Weights of a small mixture-of-experts language model, trained from scratch on English Wikipedia.
Size: 12 layers, 4.54M parameters.
Experts: 64 squared ReLU neurons an expert, a softmax router, a shared expert of 64 neurons.
Training: a variant of Adam for the experts, 254M tokens, 7982 steps.
Below are experts of layer 8 (counted from 0) of a mixture-of-experts language model. Rows are named router (the router's row for the expert), up (a neuron's input weights, with its number), down (a neuron's output weights, with its number) and show model dimensions 0-95. Each number is 128 + 32 x the weight over its row's rms, rounded and kept within 0 to 255.
Before each expert's rows: "comes before" lists some tokens at least twice as common just after its tokens as in all text; "mostly gets" lists some tokens that are sent to it at least half of the time. This comes from a sample of Wikipedia text that the model never trained on. Tokens count by the router's weight.

# expert 8
comes before: " |", "|", " |\n", "\n", ";", "0"
mostly gets: " |\n", " there", " All", " United", " |\n\n", " Women"
router [140 154 187 143 150 140 140 157 154 180 143 116 140 134 155 148 161 155 172  81 106 160 170 110 159 144 109 100  93 108 119 142 137 182  78 138 103 171 152 124 102 153 135 142 152 147  80  90 112  96  96 116 144  84 117 171 104 160 162 104 122  77 158 142 107  79  80 119  50 132 147 166 126 106 154  95 170 128 102 150 164 147  68 145 156  72  44  98 104  90 172  89 176 143 148 100]
up8 [179 122 124 136 103 168 158 144 112 129 136 162 129 168 101 155 115 128 186  90 112 164 162 193  92 168 131 156 131 115 118 122  81 176 157  92 133 107  99  65 129 115 166 136 129 177 116  83 135 128 154 181 154 133 130 189 162 104 111  98  96 127 152 150  95  75 106 110  90 117  83 151  99 192 181  77 150 142  96 116 109 152 142 144  70 107 134  94  72  86 117  80 155 148 119 197]
down8 [111 114 149 132  86  54 129 137 161 143 107 150 144 110 119 151 147 168  89  93 122 133 167 124  97 170 134  86 146 137  73 104 125  92 103 126 158 138 155 101 169 123 187 148  84 137 136 112 197 178 157 145  89 130 135 123  91 142 100 191 100 201 150 113 181 119 126 173 138 151  82 133 161  76 144 141 196 128 149 122  85 179 142 180 129 155 174 159 160 157 110 120 114 134 202 141]

# expert 11
comes before: "-", ":", " a", "\n", " by", " an"
mostly gets: "See", " appointed", " MPC", " Preceded", " Genus", "Personal"
router [139  82  95 196 109 174 152 164 148 134 153 107 154  62 146 114  88 129 125 149 122 143 131 130 138 189  95 127 156 131 151 123  85  88 174 153 110 101  71 106  97 149 126 117 127 119 122 127 126  84 136 150 167 154  96  96 135  64 107 162 121 145  84 150 133 108 193 123 174  88 153 127 152 184 137  90 123  73  49  82  99 117 181 116 148 143 167  93 129 198  78 144 117 171 135 117]
up8 [141 130 107 144 114 154 134 112  97 146 110  83 117 164  92 155 151 133 118  97 124 175 162 130  97 138 122 175 148 174 109 172 104 134 160 144 103 145 133 117  69  83 102 178 148 146 145 153 150 110 153 138  73 106  85 130 109 166 149 111 193 169 163 128 125 108  89 167  81 184  96  98 121 100 187  96 100  73  79 131 136 153 180 180 131 152  84 164 152 116 206 181 120 105 179  91]
down8 [119 132 136  89 122 134 126 143 159 118 102  92  56  81 110 187 137 153 178 108 142 161 158  85 106 126 151  95 134 190 126  99 177  95 102 146  72 150 147 103 178 122 131 102 115  89 190 107 138 154 133 107  84 102 144  98  98 154 183 148 129 130 144 178 182 175 170 147 159 142 144  89 107 120 127  94 185 176 180 156 124 129 100 148 164  56 146 166 164 139  90 169 154 140 130 158]

# expert 5
comes before: " |", "–", ".", "20", "19", ")"
mostly gets: "′", "19", "20", "″W", "51", "18"
router [185 116  87  65 156 160 122 110  60 107 121 141 134 116 157 174 135 124 113 101  84 109 173 167  93 146 122 115 132  54 108 139 160 120 129  90 144 123 107 107 167 134 144  91 111 143 151 119 197 160 125 125 189 150  82 129 136 179  89 155 175  98 186 129 121  96 103 128  85 105 170 158 148 101 169 201 152 108 134 129 131 149 131 116 187 173  71 132 106 171 148  92 101  78 112 136]
up8 [139 101 153  96 131  88 155 100 134  97 116 112 126  79  90 114 187 157 124 135 148  76 136 157 119  35 105 135 131  84 129 160 131 144  98 165 161 175 144 168  66 120 158 146  52 148 132 128 141 130  82 154 138 125 152 160  63  87 151 112  82 137 149 105 169 141 118 193 170 162 123 138 165 108 115 152 136 112 124 121  88 137  72 148 120 139 132  95 165  87 137 111 204 160 186 155]
down8 [127 142 129 116  76 172  91 102 132 142 132 142 134 116 142 120 131 129  98 205 115 132 119  85 165 131  91 154 112 127 144 179 112 153 173 132 189 135 131  80 149 137 109 116 129  68 136 100 114 135 144  59 154 106  79 128  74  33  89 137 102 163  99 137 150  77 157 138  98  89 108  85 157  69 177 117 117  73 122 108  96 151  93  81 135  95 100 118  60 148 141 105 124 180 144 145]

# expert 2
comes before: " the", " a", " his", " its", " their", " New"
mostly gets: " from", " on", " at", " for", " in", " In"
router [100 170 150 121  98 117 169 106 106 175  87 172 177 124  86 168 134 181 154 133 188 159 135 151 156 115 159 152 174 156  94 117  68 147 156 100 166 170 106 176 126 105  85 135  95 172 186  82 158 130 120 184 132 107 142 179 124 118  71  90 143 135 135 136 158 128 110 112 175  76  61 150 131 106 155 108 138 158 174 147  98 155 176 150 109 143 162 176 152 152 143 129 141 139  72 121]
up8 [175 128  95 161  69 223 158 113 102 153  76 152 128 149 147 101 140 157 137  93  94 161 118 158 149 123 105  75 177  80 168  74  79 107  97 127 153  63 162 108 144  98 112  75 120 114 166 134 117 134  94 152 145 155 114  76 103 117 143 105 155 153  79 150 115  94 156 141 134  82 114 102  93 154  95 123 134  56 110 100  81 125 157  81 155 153 176 112 122  97 136 168 120 149  98 127]
down8 [132 192 176  76 139 145  94 117  75 170 225 140  87 141 105 148  93 137  92 130 126 131 175 123  86 165 103 104 173 147 118 125  98 101 154 154  72 108 122 170 138 115 130 176 153 166 147 146  94 156 136 122 133 112 136 159 109 111  94 129 126 131  83 175 129 125 102 133 134 125 113  41  68 208 174 108 125  88 145 181 122 147  98 151 135 104 122 115 117 164 155 170 167 169 105 116]

# expert 13
comes before: ",", ".", " in", ".\n\n", " and", "0"
mostly gets: " six", " four", " killed", " years", " five", " year"
router [149  90 121  70 156  70 151 140  89 110  98 116 127 152 165 128 176 118  76 139 149 140 109  97  71 102  78  68  85 140 118 120  98 129 104 115 134 113 146 146 182 160  79 126 156  99 102 159 120 144 103  85 157  89  94  87  65 188 116 137 156  99 105  71 144 132 112 151  87 168 124 113  99 201 130 158 122 110 149 163 138 113 100 114 144 140  60 157 105 111 175  72  97 119 179 125]
up8 [134  81  71 163 160 114  99 104  88  86 140 129 162  97 125 109 158 100  78  75 104 132 127  81 131  98 124 188 158 121 194 155  66 189 189 172 129 136 156 169 138 130  96 101 149 139 108 153 127 143 131 137 146 162 111 170 129 154 107 113 161 150 124 114 141 162 108 158 197  91 139 112  85 173 137 151 156 155 117 139  59  66 117 127 127 132  82  72  99  91 149 126 144  69 103 132]
down8 [ 67 121 131 132 127 128 164 117 108 164  58  99 113  93 177 160 127 110  92 211 168 111 169  98  87 126 119 124 151 183 115 156 184 172 129 117 136  57 126 160 179 144  60 115 176 130 144 112 128 119 158 105 163  93  82 140 139 132 132  84  80 194 143 106  89  98  89 129 189  94 150 119 145 117 160 153 155 101 148 114  94 131 110 131 183 132 102 132 121 164  99 125 178 127 143 103]

# expert 15
comes before: " ", "20", "19", "-", "1", "18"
mostly gets: " under", "″N", "°N", " Under", "-to", " "
router [166 132 143  88 131 133 157 166 157  87 136 125  89 172 107 135  90  77  96 120 107 107 158 120 159 158 168 112 129 165  95 142  59 113 144 121 156 163 136 101  91 163 172 167  75  83 161  74 164 152 174 164 178 149 157 105 121 134  74  62  83 190 102  91 129 190 116 131 102 144 168 102 160 106  97 128 141 149 186 140 131 185 124 128 131 137 116 161 146 140 113 102 172  77 133 150]
up8 [129 125 162 155 188 155 114 177 115 128 133  94  77 127 158 160 134 124 117 132  63  50 137 159 116 117  61 106 111 118 131 135 158  96 128 142 133 138 171 130 117  86 175 131  95  96  95 167 144  88 179 132 153 135 107 127 154 138 148 103  76 135 107 113  46 122 204 104 206  86  74 124 164  93 166  81 171 100 111 130 104 135 153  86 134 137 127 145  84 166 172 137 137 110 148 121]
down8 [ 55  53 238 130 116 125 190 173 119  89 138 117 110 171 172 141 120 134 117 137  88  86 124 129 195 162  72  96  70 104 180  81 130 111 144 109 155 152 138 124 138 159 157 132 125  87 130 130 130  79 122 130 138 111  97  90 113 126 167 124 149 114 136 122 121 137 139  94 108 117 133 147 126 123 108  85 130 193 131  85 131 182 102 152  92 161  78 120 151 145 141 136  86 140  84 179]

# expert 6
comes before: " ", "|", " |", "-", ";", " Team"
mostly gets: "See", " take", " |\n\n", " Position", " win", "|---|---|---|---"
router [188 122 161 104 179 117 159 102 144 132 143  87 115 172 181 151 116 165 138 201 104 101 164 166 154  81 101  84  97 140 119 152 124 128 131 198 103 116 149 102 119 151 178  91 138 167  98 119 119  77 166 165 155  95 102 136 132 132 164 111 132 181 124 147  85 144 160  99 150 155 172 133 128  62 128 106  93 138  90 121 179 154  76 183 135 120 138 108 142 146 166 185 137 167 118  61]
up8 [135  94 123 125  40 137 121  81 134 143 123 120  98  89 117 176 165 135  95  94  98 109 136  72 188  98  62  73 137 160 133 103 135 112 146 123 160 158 169 101 134 158 150 153 126  97  90 117  88 124  88 148 164 150 111 142 147  71 138  61 163 144 112 156 153 186 117 131 109  73 154 140 134 178  80  73 127 144  70  97 195 121 121 115 104 115 109  78 145  82 140 135 127 163 115 158]
down8 [ 79 142 153  90  88 105 149 148 153 145 117 145  95 121 161 165 147 146  37  71 126  97  70 104 124 123 132 135 118 149 166  99 185 134 129 116 153 173 124 173 116 124 133 160 108 199 130 103 105 173 164 165 121 180 147 130 101  74 165 139 113 120 136 127 159 173 140 116 131  78 114 177  69 112 171 150 112 130 137 142  61 140  83 124 163 176 105 115 111 140  63 129 184  77 115 141]

# expert 1
comes before: " of", ",", " was", ".", " and", " in"
mostly gets: " University", " each", " one", " House", " son", " part"
router [108 108 194 152 107  97 169 140 111 168 134 142 104 107 142 111 129 125 104  72 134 126  95 123  92 149  92 136 164 124 105 103  64 148  70 144  71 107 149 136  75 104  97 129 163 101 100 177 100  91  95 167 118 105 175 119 128 124 204 170 109 104 136  99 119 127 147 165  52 106 102 127  76 193  73 138 114 127 123  92  92  59 116 113 152  96 167 124 159  78 132  98 105 123 106 158]
up8 [118  64 134 141 137 146 127 157  79 102 135 136 106 103 212  62 137  94 167 125 114 114 133  78 145  66 166 141 158 123 135 128 156 155 156 134 118 127 116 130 109 151 120 111 144 118 141 153 185 166 109  81 102 145 171 123 122  92 161 106 145 215 161  91 120  99 152 147 176 107 159 157 163 172 136 121  96  96  73  61 100 158 151 144 176  87 126  85 120 104 151 144 102 105 154  55]
down8 [104 116 123  74  81  97 116 159 145  88 193 145  77  42 156 190 136 147  98  79 159 118  84 145 128 100 126 136 129 123 117  96 133 111 138 162  98 148 151 161 178 120  94 113 104 111 103 197 129 100  95 122 149 139 127 162 200 119 123 132 153 123 115 142 112  89 160 129 174 130 130 189 155  93 142  99  24 117 142  93 134 122 178 136  69 107 120 146 170 158 117 123 158 141 107 147]